config.toml
experts_per_token = 2
router_score = "softmax"
init_std_router = 0.0114
lr_router = 0.00192
optimizer = "adamw"
lr = 0.00226
steps = 4360
Below are experts of layer 2 (counted from 0) of a mixture-of-experts language model. Rows are named router (the router's row for the expert), gate (a neuron's input weights, with its number), up (a neuron's input weights, with its number), down (a neuron's output weights, with its number) and show model dimensions 96-127. Each number is 128 + 24 x the weight over its row's rms, rounded and kept within 0 to 255. Numbers have three digits each.
Before each expert's rows: a language model's description of what the expert responds to. This comes from a sample of Wikipedia text that the model never trained on.

# expert 26
Single capital letters and abbreviations inside codes, call signs and team names, such as KOR, KPJC, BMW, LDS, plus table pipes.
router:149140090105088135117157146149154143157128100106183123168141119089114125121156129096114125135082
gate0:100162102161125143146106112145087194099161108149140133131117101157146131119063105113125179102151
up0:115105109159161079108150159185113116133174137133121114123163080135127133150136129110095118148167
down0:125173136127151095114139120146128146116114130127200132088114175146173109118116155140107114140106
gate1:098144093125127114122129106102139120123131098119140127103107111142102123053135135125120163155126
up1:192105133082134173122131175134132156140109166135124140119147131177140141145142136132121149139150
down1:142154107116133092133110157154165107125113144129092171126109101105142170174136140183110110132092
gate2:126125110118091153194120144118089136123093072086138124135079141135141146113149123119133169126144
up2:165095111087120122144132132109148134175135141099149087123106137124117103149124133126140169131140
down2:155159164109135119135126125098106125127103114160157156129138143148106099117159102151119161115096
gate3:102139114158118111076145090124135129124156131100142102149154129133170131130134150131116194149117
up3:120129147141173120123094114154094146100132137176121135134127134170129121120102100114125074124154
down3:141142182150147087168149112119141134137103159129150112142130128122105153121091137112123100123111
gate4:114123121127133125139129122128122116158127088129145139123163127124135137160116082115123164125102
up4:142107119155065178166136137107126160109163094101150115100097146159131106120115111109128119140179
down4:129150135113134148154147141131194115116109123116043088121098142142090119114169155156142113137078
gate5:131151140166157081124157116142101169129143107114151139127092126127144144131099150090102090105093
up5:163164107066114156143089102105153111137147169134133181098116145151090109151148101110118145133124
down5:093071115132107121160179161124136103132144143139055132144103113110127110107163168119146102097123
gate6:114107137107143091157166092133117173168096144167126102120133112132137146105132162159130135149135
up6:170130126087094132188129101147151131105143128149113109133094133110125072113133126140119109106160
down6:100116132130079177145120154100145100102120150120111100101106112130115141107118138169155125069115
gate7:115111136062144131115209159139169162121090140151126112149129110109091099167157144120104112132118
up7:115138143168104134133077111131111116144115112119104151125103103101140166126089118086130144056107
down7:150114136102135138139155140114135120141104139139225139186114113105089107153156127148106128144147
gate8:125164117082118107164109116183144149132161141112125107075142152091142140109118136118128169115114
up8:102140178124136148076144153169147126149141131152132130129114147145147094118122125117130118106129
down8:133125114157113090126143117146118137134124095151166134115096130155131130101081176098110137127115
gate9:147105159086151098119114126140106161115114099102146117142097119160135123123100137137172137119121
up9:115168121173155139066161111168183136127119117116129130153109129137109140141144106104116110138152
down9:113131145138110096139115070162150149102124145141195179104100134108135154134089122100119128164153
gate10:110135166175124123059146124118080143137118123113123140128089125153124133126097149109136139096147
up10:099098112139114147115155129143106112099113118093128070117128144082129125117158118120151129116137
down10:150151101147120150125157138116143114139108110132075135183108109085117148136158071121100123164173
gate11:123122124155148137142124109138106110111115091079124162133117134133146127132090142130139079114130
up11:129131127113117157142151160098115140115156153121113113118122130100114165110176127170135111094165
down11:132128121092105177112129127125165122149107115150214128124116113122091130148133096116097126159124
gate12:180150103096100167123078141123099105121135102124119134136124163106102115138169068152151153134135
up12:150121132101114132111129113107107135128138122159128160115128119126128162166131109154162134100115
down12:105140130141134146109127160094124153124093091146208106139139151119100096145116103096138147113159
gate13:205140109136144136110136094103110184155165147127130145117145156154097151169105116130173182130123
up13:131085139104138133117173171076095121136109156119144137111118106095145156088100112100125130125144
down13:116148125143125100140109126139166158086109111122152107145139123145126088144171118126128118095153
gate14:098112117112140141170125119171096166154121086118133145107086124162144152119125107093108138117112
up14:157091140139128129105126112126148136116080152133104116099134068162100136081151156146129159177131
down14:128140152141119159114107155153134108076113142127172136146101128108130112157125152132143095137090
gate15:132145090135147165157142129140157123157117091084132147096124133116136098092085141070139135167107
up15:123137112116156080111100149145101124075134143146116145141133109151151126141114121156128138083084
down15:116151081181117112140158114145121124159145139131156187140134090161138155127147121173142114140145
gate16:151159121165143138119134100171165125148152124101137148130157136172132118138153133159143102123114
up16:133131120142116101110136125116146156119134128122118106138181119160128186136114132074114123112094
down16:104169117164120139172153085135156071146119162148104134128108098130093167140111140124123113129116
gate17:165138171120110119156148126074108177121112149147140141109160148147177143121103125129165128094101
up17:075118132152182147120083137158113137122140109098096125147081138113180155113126111123080095121151
down17:126154121161101157119137132177139103130110118149193120094137122073132153150154121147103114123128
gate18:144131132161122092139148081139111160137141107175117106106131101097167155106102127116129170114103
up18:133139128122139093129118156145132154194118172137115094116118163125110128123143156105135044128153
down18:142152143093136144096106150133129124157130111124226149124106165143141143126128144097114134099149
gate19:153153110086137104160098098120114140124119120135126155136136128110168108116117138145113101151149
up19:119107156112106144116130104105148141123142144134111139093068115125130146112154109158155138126143
down19:135099120131112122158118142101122146178144142086124108146148105100087148155115168091080159125099
gate20:110136159127095126102157118145156140142168112111163149131108141127149157097113135165146151113106
up20:118145128114150096163175087124106168104159146091127130117105121145112163152106128137160153142148
down20:157094152143118087118104144106119165139098097142049122121138130099156162149139114106135122158175
gate21:156140125088130089160128093121157090126158148124140123089120103123147102120126100127081100137101
up21:120131138149083148173122125114146195115178143135119102116130173058142200128111137117133158112149
down21:172143133160154123138140139114138088151137092089136144163161108109111131145140166120144142138121
gate22:113121086171153128137187123106113153169141106143136127134125129140157165119169162089141110101075
up22:093153130139100124170170138073149114114152122156141112121142131122091140117122131145158132147119
down22:068146117083126128131128117136164110104148104127148141124119141145108117160108141170110113115164
gate23:139118167114137079103123084127105129139154130124129173106156123129129138109104155110123135120113
up23:129132139138128147120080107128088170142112115148132119122146160116149148110084112129154136120127
down23:120116140172080168123118151146196097094117156138155145121128109123126100150152159095092151104115
gate24:150152113139103082181107107124134098122140114089140113147117119099111109140126130089121118136149
up24:156149140170136140129142121176094137105106135164116132139140139142122130119122100120142093149130
down24:128104149113117150105149149144129107136133153109189136107117120129121148126103162101076142137149
gate25:173148107088130130110133117151150098095117128111133132182090168145109107156144104127104115149075
up25:092141113083127119139133108132106117111119114107126109122085147119092136131184095110125169128111
down25:122121139150166161125101168141121126151145123147139140160153093132134140110157156133129127115092
gate26:113157100108103150136148111168103116142099091128136093115101125078180143082160099175139138140086
up26:102130101149143139077109143108124109173080145113117148112149123108186103129119135142118091138094
down26:138084131113112113105121124133141129135120103129093078093127124141105118136142130123133136105137
gate27:111113124149110115155117175126123166121112117164134133132097125109177150128091145125129172150152
up27:114130091123149101136088135088143147100121132132126148143093133103138184124073114117152115156195
down27:136117112098118165103123141143065103110085141133137112136150146108135139079146130137121137158101
gate28:130128147095103112169145141106078101138152092127121103117130119060158174122131135136134139123113
up28:131161109077096085146123121112109143145166122142127131104157122114134159109128142111138141117113
down28:117094149126154142122096155106152131110128186115165090100128128190125100145128147132111113183124
gate29:107124121125124103153172117082125139154131094121107145122167157081130150130119122144142144090120
up29:117150126131166147164133091126109157137131113111108139081136118132128145109149169147102147113161
down29:119098152200188153134114152129115123133137139102117141097121110117135120102097118124154115168098
gate30:124154071132106144101148106112097114117131104118150127093128128125127119125132154107153133133140
up30:124103146125120129111117108098172109116115172156163105089146140109083159150121128114110129148099
down30:113128113117182142142136154151102090131119122144086133154118147090163093123123079142135102072127
gate31:112141149084140125122147115131105125136128085117135136139132082146169167123119123100147156111166
up31:136114157160170126155140100159154120108150107093128126100096119120149161112094141157138146116152
down31:122103167177109093105118073138138129112150141073117113073151110119134170123083131133153145108143
gate32:103137104139144116115094129132110102138098113118145097112165126116150120121130140138106093142131
up32:121136151110142153137152114154119133182104111131109127139126179134141120149166148148160131095146
down32:125129137146106142103138154124164105121126148131099127148144139129112113153157131083171179131111
gate33:095163144107132144103117112179132111148165119088130130131131153166140122114121076074167092170163
up33:128092171131102127192160155093153138157114126136125092096134122137091168149096133113084159138100
down33:134118146130128125125137127134121140144098101179112143120115139108125149114131172112151135094113
gate34:145130102098110113146147158122144095150118041126124133165112144127104103148125075127131126117090
up34:119116125103112124093108163146120155139119122115156129161151157177155093135131105114087141097127
down34:130096155139174137117151140089157157119130179151073120065168113104103135119121180143158101155139
gate35:116158139152128123100129140105148127138121086114125095135126107125123172082114132089121149115119
up35:102126174164105145080105121152126091107114129095132121112135153096139094143112102149141149132141
down35:133165149171115117104126122139100109115167135132156122135133093134130119134107141108145114118112
gate36:154117143125135101133157132106132128103176106110135112131163185107142129151149117103125156091155
up36:184144124151179124130123118162142143122145104138139153118136117142099123116115117099137142148069
down36:126131105130138124144111086197125160115119130132195117097156157138136091103122119142149128117141
gate37:140136122168134123127159159158162130145134076160146174131122089129123135125117138095099092152111
up37:134118130106157147169147126144143142143147061146146129120144085114105101139107152111115122149135
down37:119085107111102112119146151152133127108101104141161109177154122145112115143101135096154128170121
gate38:128157136167130123077144118150108125144152109137132138121198113115142122146179115144103125131117
up38:153145136101146108144150162140118107152109130102104165150150119152102124136105114089153112058153
down38:131083145136138148129095171163129089111096095135140104137145119088130135141127150129100133125096
gate39:113137155128139086143177166177151130115123098152143141121134089117123148172163163137116084143117
up39:160128126143129129159093085147141125155157180135135122112129151139121102143087117115128103070130
down39:145120115131148105103117095151100194128133146133205155109091097124112165137158146128095101171155

# expert 10
Coordinating words and separators joining items, such as and, but, or, including, semicolons, and table pipes.
router:186155112108125102151144112140153143152154121117156151118158118127183147095112114124095119100089
gate0:098138116127116123158133101134098158109154081183135152122122121147135158148057139125085126129106
up0:118089130155151101087135147123147129155162147077106081113126072117152148156135114135131101163151
down0:121150072101121088112108130108144144108108137138190091123143132191117126121082152110124100149147
gate1:106133101102101146171145135142121083147174143150136130095113114132144138137160150144105128140042
up1:142132162093113120147146145131128142121120169153125135122115110142114117133117180125135187140141
down1:150129106126107108158128134145125129113122131113133124146126114101149114136099148182140115102153
gate2:113093128133124117150124129091111171111109077084127116106093112149101144135158127123153139090115
up2:138123143156105094117156129128175149130153128093133147115130132146082087139178156135148180148102
down2:133124112103144098133131148112114131140108142131150135161137136173155146115132115143135098106129
gate3:145106103144078112117152128119117155132136154124135079140112128091115115125116099157142123146140
up3:155120149150117099126111097182074161073146149156126129123134155131123148124131161108134096081124
down3:144160117102108126164119116111143098159148126127126110124106112105129081179093110145134112137089
gate4:170124092122119147130130119135156145145152109121122149118168155105151150168169137120098094128115
up4:124136109144076130107105141119132094111137106084149133120121083138134102135135121130131133162118
down4:142132167140102119147134107146134135168115174164034104074119159141118135092095149106116129125143
gate5:150135113155145070131115135108123120151144135081138109121124117162118155145122127154121100102048
up5:127156119131121133102122110123119149091132130148133142109113153166132109112127134089123141131125
down5:084117117139129122124144148120120116132143104088180136142123141123140145131103142093141119140190
gate6:138129124121105059143074121091156158146126130126132152114101113113114146117124166136123130187117
up6:157130153143111079126073134119127113104145151153115071139124123116122080124119141126110145112133
down6:144110099130075116118169142130140103101141111107111108139123138168123126133148100162086148141106
gate7:125120114101141141149140161105140134119104130169140167146144139122092073180149119110136079129094
up7:104168103166126091176100123141080119128136121105124170094105077156160155107098136112126153087124
down7:173118111095162109126104134143149115130138128162207098161092146117128097138133127149118129182146
gate8:141131132106089118107133138188123115148155118064129119087136092135118134109154107112113104140102
up8:120127153141170147107133144156165073121122152126133105157103095132152109122141131152119101135124
down8:102117133126079114149122139123118102152109133134118113086144156120120154091100105122134087123142
gate9:114116137145139110124121118119139106110117132103139151121144119134142160124160138074131110113133
up9:110148087151174140089140119163156122150156109082127112185081111150116098128153122119150157173160
down9:078152161155128091078113121127116161119092137161164158083111108134158143120133150129123143156146
gate10:143122134114139132105174134132172156132135188122125105128112125150106146141098127136111107117159
up10:108075121124147127119165159135097133112119160119125102099125165185097157097173159111113140141134
down10:164135138164151104160090150136144088093110107112099097115141153128130157144150110193130109165155
gate11:099097123145168084135108146167125083108145099089118164103126150111128147117153169093150113126141
up11:141123123128114151134141145150102121095159129175123104099115093168112138097149132150154131129173
down11:147131120086086161117115129115145120126120123140243125109122118143101166153136130123119148166129
gate12:173186113117123144131126052103115135144138129126116137161101158103140113124159111110169149107122
up12:101150125109185157146136128112099147106130100136120168132136093132150183135133133144138150121113
down12:136135155147099172144084111101133139112110081159127111161140140106110088133125159091115113142132
gate13:144124074140116147136133096166146159127166071133115126110151187103124116133131097081142163139054
up13:165096133103121101093100151124102100123119124100132184075148144143141127095107082089099093109125
down13:150098176132116122110114117116102124046154121160159127148153142160161066107162087128103156136129
gate14:128148129131142095096119127095107148147135080125147089114100142157126136129125101128102141151086
up14:114159143113170102097143186110163146180133113159115164097093103125090114098140141136150163133158
down14:093133159159141152136131135077116164091126141118149170147066108139093152128105154125131144134156
gate15:130130119088108117139162160133138108094145108113132138117111125104134112117097150106143128142145
up15:105158104119140138087125167130099101130144139132125122120132122150096089190125118132122159114058
down15:101128102130129130107142136139107095152127143089140181131105116108139179131122105132145108114128
gate16:164116155168152137157157098093146126126188126140141107128143151122138094157109140119148157082105
up16:175120137121139068120146118169113134128179153130129089130140089153167138170090186104126122130118
down16:143129111168117135137127121107126099143104116104130103102166133109091141121124141153110135126169
gate17:196167140134078096105126132120130133134142148123127138079142121144117115115086154123123119078101
up17:082086136148155089120115095138170163124116136092127120158143149127164115108143160137120125117133
down17:148137123115064145142176134118148111163099089159166101128078095138148101129109136154103118149127
gate18:175145156150107129120079076104194150156158146163119152104142147077112146141134153091138134085112
up18:158117110106105126122151103147118125144118178093118067133119129150120139102141121132128089168111
down18:114123134117153094114175150152132115124111125156231138098092123148130136119112093095109087109123
gate19:108127125077113151188103113131088167107111134135147109150137129152149136144085126155101124124151
up19:166107131142123163106146121116146092133109154129125151107122110099164124114132122176154110153130
down19:121068161111134148075102150100075145152158112118139117131122145138121126110111149147101146117118
gate20:117137108092106095108156112126164165148141096096145144121154132106150142118092112170124119086104
up20:129143109102138051166130109162159151082105117119119119141109091122134190152112098153122164129160
down20:147133133128139120117097133089095129173124162138088146099108133059119126200079126084111088123163
gate21:143122110118103118160130125132192131122176136112139157135139124127162150132110128139097133166107
up21:122121127108091135164123174140152155134122111149112135153112165125146157159128160122143139112164
down21:113127133168135167103096116101098126129131153128121151104167103113147120139131100123119129185163
gate22:153158144150141120157147111148126149117129131140138183115148083130163159104146147127119108083114
up22:079134098101151151124139169114100100176090145140132152136135124079103155150092123148186126155117
down22:085146119129081096123161124128143170090102144133164112137074156115126088123128134142127113118128
gate23:117135145116139106130135108139124126134143114111126085158128119108151138126082144157110139141114
up23:143158139111099119078098154179126154142142093153120147148150154094160115104129117114121182095125
down23:155131118110099131137129135115138109117103143138170110113138103145116058178168103111105151139081
gate24:148196141158096109139088142130152101153126117134157150120111113145110087112128149098139112099102
up24:172139120153143158108156155130157120114106074129116141094148117137135145137101115151159101134172
down24:148133173140124111119136128109131118153120135107196180166098125149101126119088139074132148129143
gate25:143148101139103132101093147131145118092101128111156150187093168121118126115118088108166114147095
up25:111125086109099116171102102126114115096103104103137136132127123150134117150136127132101125095146
down25:153135152131123167078144126111146074106089113133144129118162073101138109148154096112135135102086
gate26:135145122104101128121155110153137121144124134156140093106089090114161164117121129165123143159108
up26:095146103126117124102119190099161114134109134108130174134144090124143123132133124121110107119117
down26:137141138092135145132121132112123144154082116127204124171108112100070103119142143160124112133154
gate27:137119120114130120153131110109154177167135138162154146165144162123179120124089163115121165160131
up27:093123098140161101119101099104120172090158130124125109126125134102119180123115095116169087106165
down27:122148128110116161147100157117122100140128136107095179150104135147108068075103129107119136146125
gate28:147129112101076117173110135098082131130155095123132140129112132080147144106174143120142141089108
up28:154146141092096065121105098096124153152153100142131134087149128098129190151129146113151129107128
down28:135094125163179172166102167128121103109129182100174094126124137153135123144112098129088103170095
gate29:145128107145145120139159081119145155109102115120117120158110136082144137117151106119147136104129
up29:190131099141123126146158114162089147094149144148120129107141149114141155138133135146110125081133
down29:091109132137108151134125113149143184130121118096105131158085110147164117122139116087154146183113
gate30:125183143123086103141091127100155105132094132090163086103151118143122116152135143111126105118129
up30:120102123164086121111155109125137112140171141094132147072110138114094179112132153099132130165079
down30:142087124153187101130125127070141135111132138135082104117123148108122114190130079180161136115117
gate31:127129132112140112106097127151139123153114069143142151165148150168152151127186154122139134099109
up31:094094103126136081154122133166131105135132101134127143082121118132134155067176157128121118093075
down31:110138136173101109111142095122116140133111117134176105092170126125103177056106113139121117099110
gate32:115144132123125122161147161121114153176130078122135099123132108082118152150113123157095140143147
up32:137127170102143104145153085149117161171102118078113097108159137119152173161162144195135101120144
down32:121144133156116159102105156127099143136113148094118116150130160142147123138159146042118185122117
gate33:159148137141120168103090119114120090183162126095126119119082158131129099088121146157156119131140
up33:101095138159134129097149157129100140113126142098110097088114097127143173143155133159121142124113
down33:126099147124092172107133141119131156120139097161065133128156094169118106171140159130169132108139
gate34:114133129125097129154146147121164088167122092152132114162141138167088128139163099108153125116151
up34:124158151159123163148119124131115127117077104146148125153133167154110096122113132134120131081099
down34:139115156105118098106137100127151130116159203130179133073120082143130120129134148163138122184106
gate35:134181131113103107111077121120164154163110113122129135121121103099128149109120118126136133134136
up35:158122147156111120101084123102168102131129133088135129129122144084111132097129118131115127136107
down35:120138088142102142117116137141122118092138138103119148154117099148157119098109164124138137106140
gate36:141117114127117106129122136120125184103159125114141115101192187105138122140139093086132130069137
up36:152129127099139162091109129133142138129125157142121171112120090147144117131117118111109158150075
down36:138157118129157130118145118119113155144154154077164131172143161108153084130151161136093111144178
gate37:155149120139111103113095112151149104172116137125155161133116122149126128102136183116096086151129
up37:118114115186136148139156087119108146173152117155124063130125125097113115123118174155145128162123
down37:134129113141108144115114169135119104114159121115153135135171115090119104135131131111124143144153
gate38:084190130149129113072130150089140118128164094161143147132197115126150151105140117102129113119126
up38:135127122124130093143147115112128106177132137105117123130184099133119122065133122121100153059156
down38:113136138141124145116072178148133132114086124118161118163132167117105118113135152119115135143128
gate39:127131167107128116130184157141128135125121083174125157114117086124122127164146132154113123165105
up39:141144115133146132172130102135130099130133151128124120102139165124135150161110115153143119096141
down39:141087142122148127114168130128116161153109154161149176180115094087105139169140137130158101145163

# expert 16
Second pieces of proper names or words after a capital letter, such as Sn-ow, H-id-eki, G-ay-atri, often in people's names.
router:132169125090102174135143106121148146141148122099173095115129137133163125119142139115116145117121
gate0:110140107112116117140119118116108135104171118156128155137098093149154189104117131123084131134148
up0:121096161135175087110123171163101107142119157107118152083132114127141176138115149117106100131134
down0:113150126113150126119114090142178123108153110173166117098144122163086142123094138094126124139118
gate1:143176156099064090161134116143134094116141147143141119117114139136119122113130167148114120161055
up1:167166134066112124139123124123135132139128131190138110124144161128120139132150148148148142149161
down1:135104107123130107160146107135140128105176136173150160116147101151134154125078135126128113098147
gate2:119157120123147140151136137090072084127093113126133117132076133157135121131131118106148117160122
up2:139109134108145123104156169110119134168106141102133098134109127143085070133107141120161150150101
down2:084167150130169137106141118118130090117116108148118110157112161152149153143126062158135151113145
gate3:097130121114073143112085107141149140137126147082143121119118132105124139138075153135122115116140
up3:109089103138148107139135129160099109079103121180124142118129127127172098120155124163105116118105
down3:153178141144131124119123099200127120159099114156147123119106135136124133132108124135142095102100
gate4:159105077094126148163154120127128114181131116137114143104154152121106150160155107131111124098132
up4:149121095116094165101092114102150107123141106091143115158117103123158095136110102146143171132116
down4:127160151117138099132123110116162154114128153130004118105119153133121128149105102148112148123108
gate5:108183139138127114145141093154142146110136140125153095116129189182127161101137129118105101091071
up5:104117113131142102110077153111110137144139118095110152108119107167149099142163134066172169139130
down5:090107132115154126130151126128156145128127121101076129106134116095110140109104116107140131123150
gate6:119136119151133094188064101129143150133136115142143140119098084123141139117137151127116134137136
up6:154145109133121156190119105115179138108135128175119117131124102143169084172148139146091124093145
down6:160143122120100164129158130141111131110142127093102147112109098141113147107124112145132158135125
gate7:126161126105162140151145149157150159112097145151138125129126104155126103181157115109129121120076
up7:110165151135103118177105118129088121165121123099112137115121089128133170115099126110142142105097
down7:137114139093127142139137121128144109133153141175229152164120114113098106159130087150109122137121
gate8:121142134101099136119132147169132142107126131122133083155161160107157104131131129098118131137098
up8:140136153130190136100095127138163099145109135153130140139160103116166127110138094125111140136160
down8:133117111102142107134110156147166098135135110110155108116116151148122145118094128084150126114163
gate9:121132161143122146088128110146105121115139108122128122138164160165143139132108117106131121078088
up9:127148104112182133094130129159178148151096107091112135207091099090105114129132124084102150149151
down9:135151140134141107138133107133130166124089173131212138127161121127155139123123131116132137099135
gate10:123094126108127123115145127142109140146132134121123140096132154109098126120157125129120126120139
up10:097104119096152116131162157158106125127121152118130092128095138102113137143153194142104136105112
down10:136145115126136123134101113161133098128097105123074109115117157137151146140136112153164099117129
gate11:131122095143127117128133100158138091117119098097122156112154151147143141115121155084129127147136
up11:146145151125135120127170146125106128121149167181130118072106143112120132076159077162132114068142
down11:114094122099089139142107156122168109153123127102232144136112091126110134156139102104109133133097
gate12:130105107070145163129077084106127161094138102151127117086104156146142131167144115114139134087130
up12:120136139087157126116142093148148157145137137155120141096116071149112140149088081141160111137125
down12:120159141129146157105098142112116147112106085150189089143152169132119099115110135085120142115134
gate13:152159113108141131155101085124160149112162076136131121083148110129073174139105135121126123181105
up13:150122153114145140111117148105089134101154106145139124132090133113106144101111144131126123125131
down13:142112134106124116102117162136158140093106125096169131107140118176140088127130109130120144146166
gate14:150119135102123154170117119095147128122145100129155108122086136150158128127113073102088149128090
up14:087136147133111119142142159131129105136095170141126104122114093195082110090143159126138123134148
down14:078157119141115113118113105091121115146154101133205126122123124145138152139153125101156124129144
gate15:126151121134130130164154139099115083136181089092145143099081130117140121141127153133145121147129
up15:147166101102175093123157162112083110137136158108128122119139073091165127140125125125123152110113
down15:090098069125132125126130096117077123136135123116150142115143130147115137098116129144140144103176
gate16:153176123127151142169109120167141108156164145131141136083173168141139138143102100138132134106108
up16:126075123119115118111169138099122111147145146097119100120107148143144149152120155096097115079131
down16:116152122178121150125136068083120129138110141133107123128134165130113104127105143132144109089163
gate17:146160119114102094096127095093089169105127140132134124076157141081126138101103123118137079090131
up17:083110104176140136122115105111095162106101162114124121133118133135153109060149101148108116158120
down17:092135138106111128156098144155141101124107139128171132150103119147154121163103128184127130135111
gate18:121159127170105126129153083151126138142163128171109163114186101073182159110110093114161115101117
up18:157121139099130107132132188145150152161094177126117152112122116159100147110116128134108093128170
down18:106120106102132169133148109145149071149085147109201102146124125134136075128161137108111146105117
gate19:126133120128129147178102156118099123106150128116157111101125129136121119139145124160125114130145
up19:156125137108130165132127138088176096089109138155120168115152101123136132121114081177145120126144
down19:123144121166090142111130114109120176155124140096169133134106126131132145136115134127121200104140
gate20:114129139088114136075180107132131144193204104106141167122096108092146172124116121154136125095124
up20:132140133139113089167192140133157181109121124122120119140125108108100130135119100151159125120153
down20:174144138128127134142151125127080135143152148153092135111180128125123092146114145114127131159155
gate21:136133111121122147179141123113148142127187112106144108114175136098151136108120115111091140152093
up21:102134182132097162145106157116139156118133149127113115126091131114085201158119137135131125124116
down21:123136127141106105144124142117089118118148162095170140097163088165142119135132192131135154170093
gate22:120158083134134111135114130132121209117143114140130154122146142119126134102112143121151113167083
up22:117149098148132162139177160154119146153094103116136127150120146096108124147126136159152134169150
down22:142149080147060127122080152162177123134111142139091098161136160164109119176123141133126109152161
gate23:128144166087139082151145114116112166095132108137145129117125116128106148123082157132110113121105
up23:125130107101118119108096126173125136134138114153129162118123172118157153113117118119166155088112
down23:109128095149098164103115170135150107159119148129138127119110096147128106136124148091101167160118
gate24:151137121139097155146072110095095111128151106098140134094100109122135146141117128105082097101103
up24:135144151124105143104149055144104104148131123165127105087105141150117137106114118157077071180140
down24:148151125143162145139128152139122080128131127110144168140168158153097120103120159153117089126105
gate25:134147134142105165124127159130154099088111143180157117138134162112131111102108138126118104148084
up25:104166122122137118151096121153110143105157083162128114118074087145155151147130114146081140112095
down25:143152096114127125094143117120118147173131116105201130109155145127132131107152097129134140106129
gate26:138201113089106141119116132164116108169105124140135113121151090106190146092140115158171128130116
up26:104142099135149169112090171110172127152130156109128173137164124134174086112109130131114097124115
down26:134170092119087165117100147102114120103091116112164072186116144085061113116124127120122130128130
gate27:170146142126109133124153133109163183130128117162151121133112175145159112123132167136120162128129
up27:105115105143117111150094092165114111088098140115123121125166103113140118138080109146122145129196
down27:148097117164121188103105132104109087118135123123136086153119133110094133149094114106130162135160
gate28:122150139088085108166133122109075114134128104152121129127128145074127166135143128141148156099114
up28:147143126115111092150136116137112143151174081125136154105139121088137176118123142095159153100119
down28:136130131149174162111098153140148124139125152119180139135121127165126138154135129137108118199119
gate29:168176128111124125164154127109143130117160120163115115132124124097119166135111104102130148124110
up29:148157096140123171158129089139092150124151138144113132120145132083134147112138113174099131100139
down29:117104173108165125139130132135175122125110140106162149130093094116128124143121137080162161143097
gate30:123162129159099068095097088103087117122124124119158095081147125148106127143157153118107128159117
up30:122120098156150135114193099108114120122135139148140089128136128136158146149137112127124111136069
down30:115125135115175134145105163127157107116132161149119101145144129065134113111129058172131162133142
gate31:151152111090145117137124143113120131105150136090144152102119121112153126136135093100154157108124
up31:137102138119184139138110130123154102112140139167138167105135162161099153096099108122099120115080
down31:087127152180094120127104084121104157135154128116116122123141141132107167142092148128160126136135
gate32:113117159095138102126102186130103128091097102159143139118125097121124141143164147149127115215115
up32:132118121134098119136166157167113140143117085085111135110135130126147132165085106114168107147126
down32:132154136188106146121152165121103080109168137126071145152122156149119130133142106138078173121148
gate33:171141154145113126123094117159141082178147153110120106107116138132141135119074084130148101144147
up33:093112124131130128106153161137147150126114138107098103148183125123117174133080173088137153128125
down33:103160158139137106080129088126130159102128092142172131107088124154131129152108147144145111126114
gate34:102127124108115111157152161101144108147122059140136127162105164134085089166142109143118131096122
up34:153123142150120140127137147175091126108114141094159128172117164176153077116152125148117103089111
down34:123144152139161104129138118079150151158114185128124153078144094101098143107122154160138101184130
gate35:159154134133141134109107116126139127093095110136133143137115097102136182146084116077131142102130
up35:126108171137120123123112093154160090125134109112134121147104152118140094139113088089124132114107
down35:144152147097089101131149166127095129094134175121100130118131093154125151142107134143115129148127
gate36:127120103144121131139119107145132173095141131106152091120171161133131138160135106108135165084137
up36:127148129147150166146112104142125101110131155149145166122184132152127115127139143083085114084118
down36:132132151089144133132132109137133145129115155114141150154114131123107066105141166131133093138161
gate37:133155107115097129132133157137164128108161143108148148101181089129126131099130116172128111159127
up37:123125131144177147139156141117125139156132082140110150127132109144117135099123148071134129135110
down37:136098063121090112126118171160129137143124149121112162152152130122113103099187141109113126141164
gate38:101156092164144105112114111169122155158150134193137183136125136113175141125165107106138125139093
up38:138152114114166124134147101107153107156120137154120137121152111174110154100107133129118142086128
down38:163105145153109154127078156137126105102092114119144132143128127072109087126120169118158120126122
gate39:137165136078136080150167167158110135125133102155137125140159118164167130170148169159110100148117
up39:143153114143131145127138130144124122136143166083131124101180165136142127149111122117121120105123
down39:120088094136148151139146144118118187126139125142172143145107113085096151146157170122111110193159